From a checkpoint of a small mixture-of-experts model trained on Wikipedia.
Size: 12 layers, 59.2M parameters.
Experts: 2 picks a token, a sigmoid router.
Training: a variant of SOAP for the experts, 291M tokens, 4436 steps.
Below are experts of layer 2 (counted from 0) of a mixture-of-experts language model. Rows are named router (the router's row for the expert), gate (a neuron's input weights, with its number), up (a neuron's input weights, with its number), down (a neuron's output weights, with its number) and show model dimensions 192-287. Each number is 500 + 25 x the weight over its row's rms, rounded and kept within 0 to 999. Numbers have three digits each.
After each expert's rows: a language model's description of what the expert responds to. This comes from a sample of Wikipedia text that the model never trained on.

# expert 6
router:499486532515510503486481471511506493496492488532534558489457507545500510500507531501480551518536492559508546493497466561485513474504480530474490488462503526523473465529514495471489494472531532510500464476544485512507502462457491504476513508449506500501528517510528534500514488526506511518
gate0:463497478510504521514512467516499495536498504509459488457493513534514518497459501517477502497475494553512513518509493491525454531487475415521488487472522509476497512499482488467505484505481488479471464527515504448459490511502504510504482501520510486460505481493542457484489503463504510519
up0:503515488498485544502538488524487428537517539497549523509440488531504528473537534507547512469489510515490512519520477500484491489481494524478474520472524524527509500510557511549510508459522500541531502548466496508485516509515513535479493467481513513494489525432490505479493523462483507496
down0:504533507512429487493503520484527522529475489494516484473503502491496517517544511499540507488520536517449530495526503505511451488468517498531542502484470449520518493475473524490500471484539455503535500453482475506492574527474532524485501525504502544520493516516480479533487501499479508526
It responds to: Of and numerals. The preposition of in prose, as in end of, Hall of, and final digits of years and numbers in tables.

# expert 5
router:486551544540508525469509497495510507520501524495473469494477502524496513473491525509524527471505497491477487514511444487511491511480480496499485486470508464478456501547480523485509490471526458525474470477518524539498552486498503501504521527454510528475550461546493513523480492561540491549
gate11:490494513493442521490494483486504512483530475503504519498487501462494504504510511504498515503532495479518517535466451530483464500526527500518469526495476533497494508471537518438546519432519513488499500499506541487544461529503484457487459498481539505495520452520488490469518472498518505507
up11:526502502541492506490492465500512493528497518516498502522509519521528488525464466476515477509551511509522490505500496485435474509442499524510524521494476540471495460464475504523478540440485491520529506507466484517520446530502516483488466489462525470489482456471525491483483478555530534490
down11:479506491523503472511512487537525491475512534536496516495553481513563497540496552519494523518502549498524521509506460535493491515474490490527546517513551513498517489507524478523497527470484486510535489490530482473452499484518458517499458533464515511461433502465528526456495523535498550465
It responds to: Mid-word fragments. Lowercase word pieces in the middle of a word, often names or rare terms: Mu-th-u, Lis-bo-a, Rod-rig-ues, fer-roc-enes.

# expert 4
router:499529547509518506478464490498493523516500465500495485489493491544521518449484508521472499496516520496512531520523475518492482490509454542492523481479551480499498519535464455507488528457542465464516469443514523524493548510527510438488515497459524496416537526494536512486479461561518493516
gate11:539486527501499508514469461500515462477468473492473500469540480464498513508490497496489441473502520504515477495498494481506479481494530497466543520511488498467531477511485489517458559498515492513547477500484524522493484506479551480515488478507494481495472477497471506505511520503474490494
up11:491512492512505522522494509495532511526536500553474503545505519538507490431469502525480502544536465481468511462499477503464489472558503511489496488488493521501530513429506513422526461527523518495491506461441472484448495496496514519469516474470510498490501514491545498493497465492525509506
down11:455518508493508492523517546492554417498526506526468502467504517513516528449490495489526486530464491545514525542507453475490499518499512530483543492485489541535500519524504483504481502473525486482531518538470504443481466476486500466510506477486504549532482470553468476489528527542513490519
It responds to: Table and list delimiters. Table pipes, list dashes after line breaks, paragraph breaks, colons, and leading year pieces like 201 or 199 in tables and infoboxes.

# expert 13
router:440481547495455488497491500446510508503511507482490477472484470542498545503458530528502465526484520481504501514500504514504477512472475487512512466535492480479456450488527564467501479449512491498553503498513510514476518515500472484497521510475493483483514488501515540476458503521464471497
gate0:470490511536479498480479537502476490508454497514505484506512513482485517477484453487547548542508465550455539496492570516487437483505523471506519501472487476518500504516522491497501471546463490509539504468509498523518448481558489452487497500508482527519520538515488482496519507532463529506
up0:496520507476542476456477493509478435505464509478523471491528514484529506519493514504528487501511472523517490539497531534520529509480492497499508478520508526507455476516465487464531510482519518492500499542491517549517462486458481487505491551445493476431528528527499491475512491526487504438
down0:499492467495482511484490524461494498492508499536468535481507496494554485501460500531500526498469483533469499502555535530523515503453514498507475477471483517497448460517485471450497501550488508538510468449495498506489482498531471519525472450493496510524522468490466473505505506547475525524
It responds to: Line ends, closing words. Line breaks ending list or infobox entries before a dash, plus closing parentheses and last words of names: University, Committee, Club.

# expert 2
router:487518543516486485492508495511539535506493530475482521471486497554533495507495534488498512554524502550456508506476451517496518493503482546465520456514477478494475498527487507479499505498533482522477511476502485506468495473491509483520469522483525509506493504475524546520509472522527483478
gate11:478441523504478477509442537473493505467514499472445486518516509513510538502508499502514528490500492468495498532492514460498521561507480511451537517512511482467488462510487522483517457473479544463451505512499505555499493497497502502470459503538471522517474526529521483508522511493507495504
up11:453503478472551513531517463492527508490518488539463484490508531502534472479471488464505489491488503463536483498511526520453465494511543485529544492508493505485537482477519455497508575492491507503528504516488446518516550484471521498479488516501533499538515516512499517499507506493518520474
down11:536500464523457447482501494503488513455506512510464543495531518489469503540475512488527475449473502472506550490530517467513503495476449515505512525493511481478491492499550463531488506489524535484453511508486531450513463504541492452472486490542459513514537486541482496521526539487450451480
It responds to: Name-final word pieces. Final word pieces ending proper names and foreign words, often in tables or lists, such as -ia in Alicia, -a in Marija, -ean.

# expert 10
router:471493547555518531465498471475505482480500487513494498483457515511538540497458532528508500554515496503515486513530434521534478501492482487473531514500499461489500479536492490507525522501515507512484481490516485512482572483528520501536514525481520518488543516493500528529524506496498523480
gate11:472459471452568471492485521473485483501456498524478511460499518502494527511474505489492511484474473487546495500558494541517517452469498473513522531517518486475454557505523470478496469538505496480507453502479521501552497489491516524491495498532471488495524531488479486481503524496482494498
up11:538499485473497498470559468535466532516471518510509514478508496548501449462513550525509523539473502491474506506523526453537530538504469526459513469497467512507498490559532542536473534524498518507511483529509490471491518543501519457507515532506508470542496515516488536499504499506512535477
down11:523521469501505543538476545502533541549544506510515473487516463495515459469480488446526495506494482535469479569553531505498456426461479502509466538475515555528479497518536475479486508541510502466504509475499471486502497495459484514479539480507484521538525516493495489514513482480477525526
It responds to: Mid-word suffix pieces. Inner or final word pieces without a trailing space inside longer words, such as -tion, -ation, -ity, -ment, -e in Enterprise.

# expert 14
router:500517521504497492491513479468518506474491478486514489463483493541517532464507483504495487544534480504482498523510469518533522484519463534464510505461531454504491459527518472480540479473497471497540493490536521505504542516483496471510492541504521478471544507473532522497497445522510516502
gate11:525473479503536499473484491508489526486524474501506499522484419518560486513480453494541496526491513497560511541514521522477492475505494489517510494516504533554502482492533515483531508500486470532496495522500509460510469523559522518504508507503499493501506484519492544512518504538514463486
up11:514492499469533514485499455460503494530591476507544530494472498536505533506471504497555501547482519480486491511518543481465455477492522535484491470483517508500516450488517491497509490498483508492485505467513514468462520522518477452481516513476519527476518465464522533526509525500483518520
down11:511515499497513536466507519495469481495564497496510530509505497524478518491474490514476434532504505518529530537523537479471476462525545510467481490483499505538499462480553502512520510517488488504478504501512533449521493498537487520521524509487542510472521515478541528501503520554505466501
It responds to: Word-initial stems. Opening pieces of longer words split into parts, often after articles, such as con, sup, dep, incre, Mexic, effec, architec.

# expert 8
router:490502492527496502450484501478525490500509487534508521473505541554518550495457534503485534534499494543496460506487474536489512464503461519485508507474510486500442466491524490484514472491528513509497461492472505509478552533524495502510509536481510539490511471502552551496497488506488523471
gate0:516467469521516511531498518519501486516529449468495499521501512509461448510460517463480492476513533479475481548520513519508485457511560511471478528472503472490526524482478473489504508498490525525525492497464478534479513484447496534472520480510480505505507505473478526538516462486525508513
up0:468503487501504495443443488507489503496556503538492517514482457512507523493539481498514498514516518480494481489532497474521496513487528511495499507508504493502473485430543501516464505486498430522512504541537495505491497475514512490494458505507514490505502427499487503485471526523468496462
down0:491479477477501527501461538502458497507503501451514533469478512478504488511496477539513462520476527513487525509522467470489480487487474547497493534504518548500502474467486494514496521505510478513490508526479534505510530497454440505520518503495492459520505482549513528519478488513486463521
It responds to: Headers and field labels. Word starts in infobox field names, section headings and table header rows, such as For in Format, Total, Turnout, International.

# expert 12
router:412489517504483487481512486486510453501498502463456500502507530520495539505487555542519516505519482535493476518481471510555481486468487525493501507514529483492466467533526503461471461469515475534504438486483503515472513490537495500514504531479514512470528522526519501505497531540544500495
gate0:486493511542549478474520466483505539524505530510524510521495478525491502534473496502500465515431446524542521517511497502501479480487504515479516479498488524476466487496511512466485488497502491444466488508475493491531506470484491490509505466533486511541500523522478539531508543532472517477
up0:472493543493507518459512498477523543548515506504502501526473486509492485524495522488484528561478457513513508509512511508532463495473529529478518529462488510505468486482484513477518487502452510463515509458502500470516524507499487503492526486532502464488544506508501508528457543463496531466
down0:470497481541509487508496513486462499475507480472489486504539524472502499519486509501499496517490505486441471464483508499494496500505475509536525503504456473454516492506561512449493512521482518452482520486530507487470484456496467498516535493497465540534535515519492511508465529466475497513
It responds to: Verb endings and prepositions. Word-final verb endings like -ed, -ing, -ated, plus verbs and prepositions in prose, such as with, had, used, for.

# expert 9
router:462557517506464488463508462500494514500516507495491462494475488532514526446517545536518476516572429532492529552508495486471499484503467521469542493492516472473478490537488548514511476470512486479500476485497492527498540499494499486494545520455530527504524470507516472532470516515540461506
gate0:535464521510476499470528496522517487478477476486525468428511532522475525524552518520507480503474525511538477493474449513479547467492513451470461521474478509469500506506478523522506477524491482507447505488495469477521508526515514507495468482511503551490496483508484521478486540460528517445
up0:510495465505512518508466493497509500550564536488502535491508462471530500488487451512520512511469482492488475497532533528528464521476461492537529476532492503506495489448527518500509500521516489511530461500534531511524521459487487541495522504490525471495488499480483537558446503518494519508
down0:502516556469473512500505484492489476470516469537500505469511532523509485492539512517473476477499520513509508520505473467528503508475496486510493520520523495507481509482481492485439450541466517490439482480513463487529442530490483499476454452515541548468498538514545485514559469470504484511
It responds to: Prepositions, commas, parentheses. Commas, opening parentheses and prepositions like in, from, during before dates, years or asides: Puck (2021–present), Griffins in 2017.

# expert 0
router:496481492540494518445490495448502515517489517506485514495462545485504482502488512518533538485505509492497494536543495495467517487513516495502505502454523477504483502505466496517508483487511471521453456498485559531507524492489472506509459495477506507488519467502479538497517473514504492505
gate0:506486484519499480507463504450503498497521483479491493474445473467475489473526544544499554512511562493497464490487536512502490506551493484527480497495541495469532454512473496521539537511497492529490494517460482483491503516523458512531483519487479552521507530516535498473511503476457490502
up0:497565535497527497519532512546427530524494504546537550466527493543503501491476473499503503501498487522471503508482451505448494495537512489507496503503515482540500539496528463480499512498494500490485500465541515510504534486522529533461514494509516480547484504500484499486448503527575533489
down0:483529520519505531509496534490516492535534414495497486447523500445546498510523487482495490502480482477510501482478497517471499476488493508479540502481550477524479484478487492455499515513529490498518507508445530536511531480519461539496457455511464532490553460461471509486474468504467547477
It responds to: Function words in prose. Conjunctions, auxiliaries, relative pronouns and prepositions in running narrative prose, such as and, was, which, to, as, been.

# expert 11
router:506462552508495455503469484518485458505453501484527500500479506544501513535519513521487515491516530510519474519499477528549492462467455522475484525487504500546460510554493503512544543468511493459519492471484518529477532479482500510509524541497508507495525510481524509507535463513521479528
gate0:487515476509475481538503527500496515550503467510497481502498513514493493472500489493501490471519522517535493486514456467551504515462489525520520462499513512473466500558484523467470546539490503457503508474515506526464511463499482519519508479485529524516481497514524515472539479550509509526
up0:495480477488474523515512529535481497503519488504509524530469516536524555531481492529512489501485511533532511501478483523526524532489505516506484486491494497519490522504481495493526514428516511455527534506474461535496483479494489498512504452488515491512477475518477449508529511514467512537
down0:465453461458506555503490488496500499496505475471510489476500538498510504466516485480530507510498540466523490540513514517526529481517477495465504489532530506493466481457487539535514501508493508561468491505515531524503483509494482508484504468481512499518505455527429494472488498466519517510
It responds to: Digits and periods. Digits, decimal points, sentence-final periods after years, and table pipes in numeric tables and coordinates: 1925., 105.88, | 2 |.

# expert 3
router:478528514524480489455494495483505498512517510491452518502458507517530488468511527522498514514511463516472521482484436493492510505502466506495498498484535454510446501517498518504525508466541511515505484486490535520472567476500476507485523528475553489493553455529514516518505526514565498503
gate0:471516472512504503508489494505489467469482503471506505535500516457470512542502506503533473504525530497485500515472533522541522517530466505479541511464479512439541511501453542469512513449437530494480511509499524480526467450467530509516506471536497496460482554517498470495484463547507474492
up0:469493481539497523466527457515489501479532503519525508507507498467471508523453502484493501455541500497465487519449483523510464485498479527490485496497515507512489483507513514462534492491502510443484506514512533493523480476529483527536537498512477462466501521499475455562521465508475514560
down0:505430493534442508470517520479470500508439546513532564505485491506495567521482455518524500491532533467460535480492482499503498469484497463534475504498554521500494506468516505436501535547507489480505493496485513477546478516486535487491502516501466473445533491532495489496518498513504499492
It responds to: Name-opening syllables. Capitalized first syllables of names, months and places that continue into more pieces, such as John(son), Ros(enthal), Nov(ember), Bar, Mc.

# expert 15
router:505511477518504492506521470478530495503527481488470466459496531520547497466536509529492504506505477525471485561515447484505475445469486506460495510520503494515474520503518481476549529470539485491523471475491494515480495510507480465539529551484561524481474470530522533522511488503538506498
gate11:471492541519444517502486487447479523457539474499467474491467488492473474546503506507503500503507533484530485504562478547508488501482515490501511521500478552473500509543518507507445508530463474521513495490495561509511476506507519501489482506490451484488497538530464510475493453521511534530
up11:483490515508495530468508501449470510466513461553513479465481528496497491525528491500500502487509513496530480518512435508511518510444523445479536500510464546475516467526518500499434535515507479500502492503497506475511492559484527491482487520466473499491469509534493477491476509520544515539
down11:504520521515542497545483490508476460528544520476514500513512517469541511502500480493467503485510545494530466496491508489498484487531502498498431487512475500490504558482495432526541544531479513469490512501476454498501313500497459475523522505541525509513424490469502492471512507452490535486
It responds to: Determiners and articles. Articles and determiners opening a noun phrase, such as the, The, a, his, their, this, plus hyphens and slashes inside names.

# expert 1
router:477498469482492478489504494445473495476482518495509499471522505526516560494562563514495528524525501506490525530503500476487502451508488525450507520519509519510464520521503521478514504472548506469513444503495504535516527504460493480469450531483502530476540516512538492516524478567539482494
gate0:513512536551533489504527518514498506541470550487533505497502504481486500476483521527460497483511503473528521513514531462510470486490486472488508497497515519497525491509484481476513479511505515476490488505497478525505525498496516476555513486503519482510562494539491525504501511482536491518
up0:497470501481516490546506480504508501459530483509532509485477499517516517482511531491500523478467487478516510495494484529468528476527541514480455504496512496506500517448470448509477419499480469478490490548496527496483474517504476525486511451525484514485468481523483503531504549506463489522
down0:532498475500510469500503479479497515452481476524548504492497505490485535504525537505501474503468502531501465453485500485525514460542501488482539526545504544514528514505471461504476497502527540524503481505496534502495474527508498547458497541479490568465457499458485526492484483521456477497
It responds to: Capital-initial name pieces. Single capital letters or short capital clusters starting a proper name, often after a pipe or dash in lists: B(otafogo), H(azel), St.